{"hidden_size": 224, "n_experts": 16, "router_score": "sigmoid", "normalize_top_k": false, "routed_scale": 1.0, "init_std_router": 0.0159, "lr_router": 0.00222, "vocab_size": 8192, "optimizer": "ademamix", "max_seq_len": 256, "train_tokens": 415000000}
Below are experts of layer 4 (counted from 0) of a mixture-of-experts language model. Rows are named router (the router's row for the expert), up (a neuron's input weights, with its number), down (a neuron's output weights, with its number) and show model dimensions 0-223. Each number is 128 + 24 x the weight over its row's rms, rounded and kept within 0 to 255. Numbers have three digits each.
Before each expert's rows: "comes before" lists some tokens at least twice as common just after its tokens as in all text; "gets" lists some tokens that make up at least twice as much of what it gets as of all text. This comes from a sample of Wikipedia text that the model never trained on. Tokens count by the router's weight.

# expert 11
comes before: "-", "|", "\n", "==", "The", "==="
gets: "\n", "-", " the", "|", " \"", "=="
router:123180104086156181077139152122148190125137100113146128115120119132125091175121118131131116130144099097121136133131144148131138133104106142129131127104128128193182113100175117143113117136131121171132131097176140121133104082143145083082128100168140148125135155184153110126108095131159114148165081114112116155111152136120146125090153092159155148140126143099132180089124086108102124126104125123105108170095120082147114144147130122124148155116128123173159107106112131116139160110129138178119134155108175117071127161144123130112155152146136140148157138126165108120135110115097114146109123148135152130107121140157103145139123151156154121127155143169185118118103140146146137110105
up0:128107134111119086134146156118126153083099125124095094130125129089145120091168137115152110112133117144181150108126116163124123137147121147123093151123083103147141107115121142121119114151172146173078136120082139159125138108174177102132133113148102158131162134138122099156132088139130087114070113127135124076126113165136152125191138114141118129148107111134127162147126194144069101163146106103121133097124133126142112148140155150182126148095106137130123147121110134095135137134148113168074113125190116162108135151149129140103108090139145151145144117109155146154108112082144156074133108136148128133125129123170084115108128149135123143077142119127163097131113112146155110119120
down0:090125125103136142189109112155114139122062164100114120133108168082153097137129092117138120135098138125137109136109138080096145123131112138125139142110134171117102139124149136110147138105149140175195112138146120129148087128161114082147093124120147173152128112112183109164123108184139126108160147164122111105107110115116131131140155158144169138157148128150122115085105179126104128133140100126135099098096134136140146112102077132117066113118125155158100180127123091156144079120164142127138130172163099110138121133117121146195130114132099138153124133164120108133159141176110118126148137133146166145131130090149133154111133132117117120118114129080089121134128144115155126128135
up1:101135131134122105118123120097133135166114122093138072146113114109133122120132138118155141150119109124162090137139148144109086100131126139121139155140140164145118129145119099102161101117210100112127141161090090137078132131148121141104129143135097133150168126122151177107190112145122076117150143078164085118185103143158125144156144123136151145138155132109158124134119122127138089143105133105144176106106119155123136123127138138160148131140162135143131139134142131140129081112125112094106176101116122080123169069125091090134119133142133102146130150135103183150124116106094138153123094126156111107149175122123144127146126137091086115082106142130134172129161078098118100104109
down1:116105132128135126115144144145140117153113100164139141103122126098169151141105164138124119159116095123111146133113112143147120096126134130135124099173161159171137136149120117112148106100132162157082126178126108095156165113123128111077106127123175115146130132113062120101146140114141111108116071169180173136119177092135115121114117152155144132140090146155158132073113102141149122117117125154091111165103151141167130108140104117107110161133139142139160102130104167149112160161156126134126122146110092147135117088147141119190142118112122123118138153154102106122187135119122131141100130159144154082138112151165133103185102122143132111088146133170131137125154157110156164102166
up2:152123135127076123116129135118124119108140155169132141135115123133136156110142139122153150157110125138076153126122151124120149141193142098113116145150111144088131161092122139131118137105115128148083115177118120135095134110136090153132104102129110128158125125105131178152122115183144144200083088091146126128152133178155153116157107106127130155127146159091146141111080122125113129162104094151116123160137144110126142165110144097158134152079117107096144133108074139135162096131173126152103103096149134148097139107175130143138119170122169149112127122127124099133132125096109109129127107098140151125077122126132119115127091131204136132047126081119132125132122151143135129112112
down2:115141168126139092134122117123111147127105106087123071142134129124127094129098107127126141134098140163146126174137110136132113147091097126134140113111149078091137084151152100114130143115141112158169138091126134106117116114117130131123106127147141076139104144103160105098132070161111148148124173162102101108088137164108126116142135159130145089104149110129152130151120149115162174150140088128103130120140109169146125087145080133134123099127129114146109076189142152089097093104145149146125153132130120104144114128112153161136126081142112094140084105117111115096104095093131171134119186148106134172122128104117118160107165127112152146157149095134158135097123110133137138116195
up3:094153129125107118136129129137101127132090140155086084130104130119134115085144130105131074105154115107157121109157085116134117115114099128129149143126123103132133126119097087170096117122184076120103103121142146111130149155115158152154132134067142127117128141114141124122095090099134089161086154112133110145143178177147100114101123104123161126143158120137120106101104121127085146125157144135123112161120145106063147140113091136162170123181113122136151109164114136131145171115131085143104107102138147107151147121124091180090135119143111133093121110084158125107110144131121166096136167140147102111150177092113134105119142127145123074135153150099127104137146135160162167152121
down3:104138097108097088119142102120119195156147135176127173057126156119138129143142140112114116112110145141119155146127114123121142093097118134147101133119184118135125144166147133140148114121116140155167116144147136109114114153143165114119136125129169122147101127153117153102132132122115174120086070128094098115121128169125137158113082110134147131115143148117190152165160146112120112180167102104137114100176132119125142104119090124130168131132152135087122125160164053111162116128123127134148106152151122129143145100089142124078134099106123136139143158159137131084157148154150138109160150076129138130099160119125091103122139134117098140175139105131124092130130169123125100116106

# expert 1
comes before: ",", ".", " and", " of", " in", ":"
gets: "s", "ing", "es", "ers", ":", "ions"
router:145166113106170080120115143033094147151145121151123115148158172149129107107111118100143115115085118116158127143141131124140105104093164106142120090110166171177151097153158136095139119143155091134100110139113108100152092110098093168133122144133141147126115132138121147125129111159114092130086105151128135165130105163127095141096144118119132163095094131110102151140137167112160144130119112119119084119111125119127141123116154130134122103150124110143141102086112165097101112138087083116133109162107082150115106138145124150112134125100129115119111140108136127173147157088103133165113159174166110148107184140106155114114123128160088136121119136151102154128140123181105130109155
up4:133103088160150135126114121135177153143091162120155150118126121173131139138122092143140146134139105152116125121119168150099119148133135074101133106172107107097117160123109111117108158163089131090130106128118111118103106124122152144127132112191170107152114138124163078135119116105116134146193133123130117129156143103131135142108125131102139115201146112153145130157126085117132057103148122137110152171144144133120124190148125144133107123106151185139118120121140128159106088135168163148130141105124171117138129125120062144163147115141124201144138120136115140099107164104129081132120132164109110135100125123122100096093167087117105118116130119119119141139145109144167157109116
down4:133118148100134138142108138125124144149112115055128067072140132135134104173137155140169151189128103151112112113138096149109157154154160110107172139109109151108122187107111149125108154158103151122148145097123174141127130105117146089123143147161132129130134103157155091119097128123137174176103140119150119109107134119107101132098132115112150108145103156123123108129156136134107110115144092118121149157125142102132110105126159151181117141131115140164121137119144107123121154144159115148135112144129122099134185139104133109126092138121137166102115089107108130104096165110131148115129089106166097128183116112159108131120114133092141090160090115100147133084078126089129191145150
up5:131147108118105148127142125127114119121171162130155147166152108109171125107126087110153039108090110155153136101154186146111096093142092147139099143139174156108215136119161125071146164110139119121108115103166143148130106062107122155175155129114179085139121087129152124126131104154125158133152122167097121142176124096145157164155159147120123160141121126118125145127159153109131116124117156136117122137072154147126109118117104098152164102120199163130148123083125124104141122151134114146133142103146107092130128134110146090135108131139139117122115132133101126120126166156127143093129136154117140158149139149139126124113134131141137110122165129133123136141137124117119134158118
down5:108168143132147124130132151137136119113119119095119156130088161152147154140156146096105136122089143127111118140120113133138103086105128128150095136144111101122149152133109140140109103076139103172156171084091120112150171123133145131145101096193142117122119138092141227126114119058139120118127117090113114105107159129136113124131151145132165167109110082094147123100133111175166109097126144137148121128113083134130114125144125122137123131114171123147130107127137158162073151140114147174175132132186150126131126149120155125127079106144131173123155098129096124138120120139097144170135149123124109150151114179129143149149122130103090128126123137106130111097098083138130170147149
up6:132119102093152168121163142074120128150128172140114138133110112190109146099106149133139166123103127166148088094140134121117178165142112141129118094119158166126107126152149153135131140134131086157131174103175151104163095097141074119160117148135111142116103119093130138121082154128106163124120134170134104156091135133141104102087110125135116157136124113118140099151147135109156089138121161087108125104086095135120144133147117107144141136133120129119095116061116146085144150101159139130117121074119130150129144135134115077122142144101143155127130136089124139098146093055110156135134104122141126134145151127158121197138149115104093101107116146129149154146155099140096119129119
down6:069168141131131081124110136137137134129121138077135120096106082121096138106125154126085136169123061136161119119095102154129128115140116156149113113140110118102120096144164083125102132106152118083124075126117086129141146122116156181119144143113111107109119146111140099134104160151117121166126155147110123117142122127127133164142132132114097135112145104144128180181076133133137132115149143139153148141071137165122127124126147125123125164112097112130131107121093114113101115119170148119143127147106107132144148130144183131137118158144115126131106163150136070131138110180145157092130129121096109153092118125119128122110110158086195092141126174118164129189084169141141133132127
up7:106165127154153133132128153110115141095118137110149119135117115110118127134096161122157117119101112112078096159104141155113111177098156125125111184143138135163139105125138182117109102123157153136096122143123101093142104113086137113127180143111140122128176075124134144094120125112105113157139080126179146176128122103094087109130114090128102134137121087131147169130147142123128131132125114120129129083112116110141147114138124129134083128128101141135165122121168143104161115131098155127148154094150108157126113120108190158145113121113118145071091132146151155131120049090156125143087146100175146160162134146138086108113154158107115143115129138166102128124106107117107075129140
down7:125158131167140087092153066121141115117130169126086125150139167122093164178133145123159100124132102129111133154098143087127125178123138132159107158087151125091092151166151140114120119113148169125128150087147122170111142144151134120087114117113140117171115145065108102118133152136127131142121201093124140084157121140143146143130133109135118150127105116112115091119111127110148070165142133137082129125128110139148131124112094114137178104118130133102112118158120116148110126115134114174099139092155158096145127137088135086091131121159170115106129152131135105106143167106163132150143094113152101105094091143146145157156145093114119104136079132098109101100149128125107136113112

# expert 8
comes before: " |", ".", "–", " 0", "%", "0"
gets: " |", " 0", ".", " 1", " 3", " 2"
router:115128113101140132100157162070095155138126151117196146144087145112124130122096122140092125119132126164132147147156111130163147101186161120119120164138105129116179140139165136143133090096149118153127117119117135114148126127107180163146117133125129115141164159107127128142114118163119133181132087126145134135131106161119098129142104136175143171159083132127058148103142165136124092100111110113165133146142151104126139163157098111107071090168122126094105103083112134133156086088125113155136152141112098112160125147133152144161106158128118117126158120111114154115156116118109151093160140107151131117130113087123128102115092201143142124097152129119113129108139141128161129116147
up13:122125105099132139104106128115133149137108165083152165179138098098106146143132112143094131166115127115161121132134118133174109063158166155149121150142114105139138138103134145110170110123174138167089115146096145142125160129129123136078090135114098126119105113177114151122118140143096152116165119078114120112089134130152141187150115141121132152187141153109115183136140140173096114131109153129134135110131149130092138152119118114091128120151142134129160146137157113140073118174115130115117153125130137146125159127170179131143159137146145112138178118113149130125107122130146069127157147095103120143104148138096162126150105162092090124105124110133118085117112114142141085171090
down13:151092115143083117079159123153114152129175133104115152175150142122126108141162121152137154100091076143137095101103129116143121099129154105111138118133174147133108150116128116096132092146124097152113093152160094082120111156123137142124112119120203147132074138109161116127090126121109126120157139163152114135128138138116150129113107154136088079100128136100140174175128116121130157149100060128144107097138168124106117096126123130126140163129128159152145114106085130183101127164122135114093144097122111171104139114146157115139157161105092135127123116124172139105125124123155153146127114119148093115100146174130168131150132109169154094125130144153110139091126121175104134106120
up14:129126127107146140131112135139104145113142138189170088127090094102142103082125114181133090127108114116130166154117136136150116119145106142117048119132131145130121138100180123117095093104089158149134106106145101158165157165146089144101117083145155137131150117113112139150122112149133102107136056166116121162137117130113141106114123150102094104156116103142132143128136117131102140156098086120111131136143107098121073118112166087151133138147124110163106139105152137132121150148182125099147145123130100166118113100113139080139114143163161127132114106122155107121158178156128121108116125092121131126155174163168167133123137151131105122124143093134137104131117176140067109129121
down14:123105124121118110135139100106106117126147083111154140126121146166098134130125151166139132135150117170102150150115128103117155168153144159153134122123101095124093146118111149139113154129058129171147173105128127119154072091131133104171155113145177096180140128167158131116158069178131115146115130097103137119092102151139098122140117104146132131118126078130156144170146130179158127150132097113126137157140138123097136114146132129180106151134137122107107127156117138130124133120071143189130129162167168137135131124158134139145132105091117104118154118128133151147180096096152094163159110130113169155133166084122114114167095155141126144129103118129110125083106153112124119123128
up15:150152116160116126102131124120169132145126134126097103096127144092122145163163141103055101103155109142106131147160126106127151160104123101134120101129126155138157114134148143134082114082145138144121092132142144106119142136112136096137151147122109154111091120146104140186113107149087142169108119162143108126156124150143145108075133129137143108121118111089096128103149160124084105164108073110130162122154140107121116171156103074114148089119103120137166131114152129099149111116101134113112131099131109122110185170095132134161141083128143113164140113151149098146170118150137138117112111089145113155128119176154156126188136080161137116155149089147128112146167135102092148112122
down15:095139104101113127131110166142098135155131136177166128133107095060122104119143095093146112156088149146134125091137186138157103156109098131160112145122156111124139133136128113168114114137137120111149137133134138141139139128137142115131098103125112074105129134125122155137119139115145121149102101124078174164164143139106147098125115117119120063166180137127130089120144095109108106137112126109057078103172138132118107162113062116106114128157130141116129178134134144112161161114137176131125158157068156113120127140086155139131075143086120142187130101170122133147144138122132152181112128138102123117106134118106098150127112122139148132133132105119142130133153142115143138121151
up16:079128127113100121095111131110106142121146110171124147144124122100139132085128120100151105146140128098157110125112108114128146059103143122110087131155116168132105148094154162106170112108108124177125137086122115156124156144124118119089122092121144133152156142155137146133141135127146118146132112064083133097155158136160168128148138141149191119147139160155092152171130133156132148112108088129132137125112086150078113123166121104123144155138079093124111137130140102090125087127154101137107161140111112106129096135152155111105119141153150154072159159132100137108129141148087083122090117140151182140143082108132120150100131168143129117140127110107124132147191141138139127156143
down16:098089110149119108123138130115108110193131092148117152143158123112117141111091166129134074170080123101128125138155128122097126119140167099131117112163100163112120090141116134101132145117115154161120143126122080099145133143143209120112100087146144172140140138115135119147139154159118105157176108102108136107098092146158149112142118123115146091116073080087177122131152115132155131146119144130123126126128169131154115148142130150142122095163101107169174115159149138137125158096131160113105095144121167141136150157123130151134147172069147144104129105133101150152140128143137117147126124167127180144137121150116172141143112143107162101122097108132146131091092149150148103141121

# expert 15
comes before: "\n", "-", "|", " ", "=", " 1"
gets: "\n", " |", ",", ")", ";", "),"
router:091206116091207136092136164050147136099126116136186119168131107152150154135133102127138124129118146143135153136148144136117117088078100097159110144120127142140142087126153112160126108120139095121121126127146120108121117107111129089112119159119143161125101120176169121158139106099134138140177095143136109137132116136096153130142116144091183152145116133106124097109136101110108176104098115132121128137118142135141102135158148141144126099120122106107112134081132111104126083124092114122116115103100180125138175137116138140149106137105104118121150134090157162143163094096135116141177136136147098131110127131145119153174152122150131090137102142160142078150113155145123156129109
up0:103138117112099083107125116117127134139126121141127145129112124137155150137171122147064110102105105121099101105128110168141169144131101143089167100098122132146130113099134172125160148157105161154126136119082147130099145159117094104117097122153096088117138120105165143139128139170134114165116108134147112143150097118156143142097139101143155133123123179112135111130131123135130136129129119147095097172138146128147141157166147162134143121140099142108118101147175130092124115169188144133124109156133101177120126133102110105135183166114153113157106082106095094146139127153144105132136187144145126116122105094108061129103067143127140120147102181118144170097132164143109112119157
down0:132117094081113121108125134112112152173168116148121131160146099125098118152167131087132139118132129122139125101151140157124114146118114132146090127128103107174146113160132136158142114136138165133122151128139137087095120086104140182103129133123126098144118139131188174156140130128143132133113115100178157156124116128138174112158182153138106120171124128161167120093171119144142148102116127097142075107137147135143111101101165110166158152119132136136144141087171095134137155166150132139112150127120113164124147189128147119096134122143127125094100070106115100151132122136154091102169102119112094137087136126105114136163111176100093110129118144164115155141150154118153138073098
up1:126100110135103116115128145139131132115121118157143135162112130136132139142107159131164133125087107138139134100128116147120128156106088163126136102164119134140147151123158107115079117094126126157116121087131155153118077154125128069168119144101134156120142145137127109178137092120149177110137102126131095112116168106094106106129114108130173155145081120104150175104115135121149121105082115151148143100160159113149099115160149126136112085127134120144158123114105127127107165160116137127133137128153137105146172114171121121125151106096117169101161130124133175129143128080165135152098148115120139125132127135161175113084130176089120142061152096090116137164123066140063118100118
down1:134100129152119115137164122104110139108107127123133180139082100175139141127098086159149140142097096142126108157131109111146100110161148128151073129127130134155110121136136088153100143131137142153091139141124133122133122127168136147121149153076169177087126127122084147125103162100131121110141164109126125102152119142127096104169159145113144174116175150145147137117116136148168103131125100161139164125094150140171163159080098127143142110125115112127159120105108166171142141106079127149162129120159144119102139125121156116091067140126121173113126098153127077167111151146151125116138110119136139155151110155169154181100183132103097131132110123119139123159128102104106153103125
up2:154183127162155067135135130137116137140167098122078121136150095099137133155104111094158151140094113088114125176119116101167158132145103146170097120131146095167132178145159113165162137114170092105133126126152125132167175109121125107080098124150119145142145158117149121135128142079119120137119135078183096166146114164107099076106116095134149071152100144159119097084093108121131126123123095130129156158132088126158103103150085107144126111160155129146117093109146128124151133104104138133103097086137120152188109115149114098121146133134124131117151137138144153119140108120100151137125137116114162104129095147105141132160117128142149165126120148128137145115143142098126110133138
down2:116149155099121161090098109124140150163104087111148137098084193129123104136157144139168113146168106118102158099103081138154130144111158129148130103130115155136151116112084148110110123159112141157141149127093142157108144136153173133116108112127123140109126135120114113152111142145077092124142103138104112055141120159147132120106120150153143113122133132084099191152123113156128128147088135129163161095127181140147156137106117160102129134166117109113131108140087100097119095124107146175135145161147139130117080128184140173142111115146128100068109114127119142106136127162130110101098086099149142122135116131116129124097089106099125100145148124106115099139140153135127182147110
up3:146103113123063104144133138121133131167146122070105112094124148129099093120155107100129158129145125114142174144104161123119194106143135084171114077143124152130147171122122119126115155145099095141073116132110131147136111141147140127107119123115156108152165148119145128106131113168108113139109110187147114161115114127191136163102147150151106127130137165136107121096168127115121153149136112113103111173105119136111133096131147130053133159186120133135101097112130131146158097150180112138126146135118124130161140134134099134129107141124104160083128111095126109109144142151147124170133142141146170128076162123133090138160092152132070113126127173118147105140137133109113135116152
down3:103107150107153099137088110156130144124153116100090117103127144140127146154143125109140130130157142087182076117122147140087172155177106119067141130134075140092160147177092133123125157146107194180108131152134127138091095145114118105113166117188143101141128123111094137102126142163155087132099152087133165165149120123156143108106148136185104129146115111159131173100152132132102098184138123150093144095140125137121163133087133137114143144110140144109141110138131073106147142143104130126112125139148106140153122121098130151121149156125133154134134147135092120133124104132096131120125095096161121127100124131147135108166088102139170146123125115129124115153116101157163099146115

# expert 7
comes before: " the", " a", " to", " The", " in", " that"
gets: ".", " was", " is", " that", " which", " it"
router:110171049095187131114091178081154127160155152139165112122153107102108120124161159133103162120133116143144142113160119123158136162140091143107167132134094093104153096116128143120110091145111087141140146097126080096139127136077139149116145074098163114101136122129126132105086103115109140126130111102145165122132170108164155148134141128169152162122142109138096174130105152153127137109114114120154142133127099127129125120159119090118136112129098060115070138106099130091129098121115100166116111122145118133129160150121113146133152159127091135147133124101150118134109103135093118148154150133125111145120088153126089106166132144091114113145121171135140100111106148153102120107130
up0:082094108125134145131145170118138128141112135158140096154114173119129157103104163104135132139126150192114117183100169160149095150144105127136156120149134162141129094080121138150140117097134114143169122130151079106122120102092142132067117111116134099126097150184155125134142075179136172140132142117136111182131132116120130075142138156144145104121109120084132112135118109137110115109116128160140113131094113135144148097147088092115144156150078117122124113128125165113097129132123149153157142075122132117123134099112153119093098122104128179131121129120092077116123128077155145112108123165171117123154095125152126135124110166111156095130117089074130137123132148117147129147148
down0:074115129159132141141143116095100150129145140141135141115131121109092070109143143102115118117116157135137158115127119131142142120128148099137182118144074123116143080167128111143137141125150097134110132137091151166121138112110146135111128118172106115096133100119124172089100154122152086141125134115088193155142123135128122109072096135104111138074131138172149135126111118134145085186124127131117141122118122103131102120144143136149118103152145150118148146149101093139139172152084136119101135136154132127133137106146107127166131135121128154150153113112109112155104109157200135084098080156138104118122106106119113126122122118156077124107145119084127132132116102201137193105074
up1:187109102171159104131129131139093123155144116145108101134121128139118141176123114118118109125140131147104146129164102112133153127182121079090120164156093137115141111123151107147168111140106153064142125139090149127125068102139124128136099125140109101153114134102157118138132175117176127160100124119142121158120143121135098134140105126099118148107121094119132093095129087142124148158100123072122138094158103151082153124159165130140103095123158117113129082087100154059133145132136116129126120141132172095094146122134160092150167150135111144107106137140114120090127135106087121101106118160111115150116115123117174151104163157107093150102107115122103142105130107130128164079150
down1:101135147104130144088154122138118128131108168168115161082120156151094146129114143101167131110080131149129142157110126105125127114149142133147115079098186136147173122094126141100111103153103140110161165112134149180136121139139083112127147116124115107152163102126098099127109162116091147154130107188160108117145115111137119122105145117149134131117101138110086159177176125144135125131157124156101140125094125115095127140112152123082110135141144110159114151141154148153096126135145065135167142177117112168128137136134136158091067161146142120156132168098118091130094155125125102157147157085110083163165130132079135114129097137149102158118150108142147151117133117116131114118128
up2:172134149140143128131146128112150127117154143111151100158148133129122126150147105134132118112121120112113138148164147112124168117126121083144118093104117148149124126146087134120100165166115131144168152161132161091158103173161139155152094103102135148132120166108119128125158158123121100121090127151156141125105120141136110070122115152081101072080112119142120128160102091160117124138134138095120166148110128124113128176095160136123126154133138145141132085102117135144171098063148133118132145163124149124151113118144143125122153144149111163173127133189139097136158157143093161165131131131108106172096128126104134159158184159113075125161144156141148091133145114091161096083132
down2:116179114099130128140145069135157163161144136135107128113105128146136136136150134111163121137122138154115112145140173110153154110127092149085125151089133125177121122131125123140114099147154067128105122155143175112152125105122150116067172102103113160108133105155124143134105137122133167143151117180142109091163134099138137167120141115126128130185133093086082119146132156136100118108128118125169154111160122125126132123126114201112160125149100174192153123126114101080164119127093109146147168106117145147096098131104117109151141160175117149106134135129123110131108121151113121119123136153099160097097083152114117109134150107171124127116127092147119110123130072108146121149137
up3:156128111166134105122125150139146119104184135100116108123110104154161127119085109150193147116101133126140183127153143104113128110180153118132139146142121115150152097129117134082084185141153161128147162134146130155110110102089124144103091181152140150116134137140134132143132137116125116143117109163136126152155144120110097175111128171144159147123131135166141060116113109134089125130127133086134139116108123173149107114137076119146118114114114094158151140130161159140144175144122109155136116115089135156104137176186168140128097122109155107158108140123140149136109182099123091149163131111126104136137122138107122144148089086151104170094144120133126104100128135118177094134129
down3:133151079127106118135121159119166107140124115159108088103113103123109135124162076150142129143141145151168120127187091148106144095121160114144145132130139124136121113131117099147117136157152138111153151127140167172110126134116105177152151109117088110118168102102182152094114151130145092158120172136178157112129159143125119119128127147159085108109135100119124110134134206118125129111151102122122133116166174124152169083093124152149160096128119158117133135127124095122120109189102118111154131135129068113142128112116117122144118146135116091116162173148105105148102142152165132121111131118086137108129105137149140123108101201127118156091139157128148142161120148143123165164153

# expert 6
comes before: " the", " a", " his", " first", " its", " their"
gets: " the", " of", " in", " and", " to", " for"
router:107168139086166105108105138102144178092097145120196109135156111101101137133106129155158091090140139103140149122132167123163129096140103167141115104121115128162102125099148123120114115114120131125129109050142092136128155113135115149090134074090153152148121164177096143112121113164136133126128136131125121114139074165140134108115096117140177124140105116114105162069132110077139122134136118105098128171121126109157120135139135170114136129121128122111179117123124086131149121092107100134120123138163116150125180113144095139145152154154121135093128093153102127137170113086139156134116133133126155139119125126181112098125136167129124127092121170150130097097127158146114165150158
up4:149144119120115117134113101112213154117156128091153114091124148188089084136127102119104118155164116149136122115131100085115153136147164122108118146102122107135099139155105103123136120123132127112132100153148116118153140089095160113163157104123167133128077144114131133109152137125134109116103121120139132173103104124169105137121124111105110132089147139146128163159089132103133134123089156121142103111138131146097114136125109118161151052162173113132168141152140112112160125162123115109151164110111144103167161113100110104143141098081081104143114101069104168122115172114141119110118109164130107145158116114099123124096114107115090146116114132135140162122110139128196118152141
down4:183139165075070113116147140114130176126118149121118145128099125131094139148131142160119107169096129141149128111142098114139136154150132126124087130154121148150158118141081168138158144131165165116121103081154142111124153153119133094099177092076146112151156134096096123114112175102127147114161179125107066115139142095125111121132131120130138127148144115168080098172190146100124105117171151160119102129142115124107103142094103106084131120148124165115126174170142137127123164125150133093114115124110117108081110149161170108115157139138140166121112108150173120133122103109131143134099129135144126126181108137145148151127101128129116151130103120135121086152130147117117140144147
up5:131154122140120178123090142141156136109168140158120114100132085139151143144115138121184139127149144162161143078161097143151121132160136141106105098125153117111152144155103095150133129124096091066123105153098122149144152124161145162103142104142147172147128134103141129131122068123130129159136105124112082113113154118122118127114157115062136156108141157126106155159137157099115147137100138110139103152134154064139133174114137115156135112109160147110140155109134102134160140147111107159132081133090107107156093083134075121123154132141126136131136135102132138126143168098111147135099095147176143148128123125142121134113114174131082111141122129116166100096124099172189166129128
down5:177130117109098105084152101138097166113089109169131125085145150103117132099077139089102111141112122157171108122106116173156117126095120128159148159118088119145109104141109088125139104183100122095121116135154152116135140118116156135138153130144187160131171116133152135110135088127108121125169108116159117140147116129105151130163121122129130122163131079093132140132135111112133143162147112138117095113117148101135114119154157129166122100119143139133126137141136091141197130145098120129133152160141080131154104119184104081094150141109138103125136133110159126096175100108115146135164140166128102074090166140149147134123082126086106109141134109120158141159142125120152155122167
up6:125117132120118180122135126134137152098144120103147116163116094115110161112129113128093110127084122137151121095127089152135057159095174124149106117123109139127112177158141147137149148182136129128181123160089123130119132124147117156139069135159107138151134126156133147081093118115080092118174133138110121129110127148117139159086128130138099098162142089121085148134126085108107164099135099134092140112109142112146114144125119143079122145132110110149113131141155129124126122139117116160157129121141105116125109143138157114134107164146119175105145083159098108136161139113094045149121127121128169137140151122119145126114087115140151118131155122132150139158148076120163109083066
down6:139124127118119119120144151118125101121112117140139051091124188109138104143156100127133131096099079138148114131110159140137148145175131170122138133120108107141155150115113090125105106131117096195122109133108162152140127177113109129129136108157159149156148141107177059116173128151124134108118186143091125141114101142150132166120139160134132147114152192145126151132095166136166130128132139096117152151163095118128101104135143132100098174109091139128163130113136109131113122152151127118121097141139163122126169094122122176158146097089133129115148181114128119140136099158166145152108147114118130136093125157135105172167154130125125112088082127111156135156128149131111139103130
up7:106129117167122140133109138120127144133101103152102137123098111116157109100140126136088123161141135139119153103127142107168143170124142090157165055109147164127117094118114095137110139115128105137097119136125085124158122094085097138109148148081139105137104134144128129136073112175149162132125128131124126088090118108113095114123113133151126131120098159138144125134107139087123149097112105149161161129161145155132146164139109145103095156173118149132108132144122129073111141074140159104145152142121140174159131172097101128140080159146155104117122124106191132096139083149181128113124189105083091121097110140133111106099137109118131109140140137134105128133130128082123102169105
down7:158117144141135155101066117158110135101107153123127141114106145126132121149157125115112115174175104139130137121135134110159139115161160077173115148114084097153146116181156146155129074134158154115150112121124122100112143137115080186116153135144099169135157094131141129171114113103111117154097127122103111157102124105137141129128148111122127170128125137092123160158116136145167127117160125117135106131174098130101094102147171107118112168121171088081143091110157120118142150123111193116097120143142115145119132098131151121109114141120125160083167170109113133147136104125155139122110131136102172111151117152180093106117132123175082131112135109123148160128099120116110154167134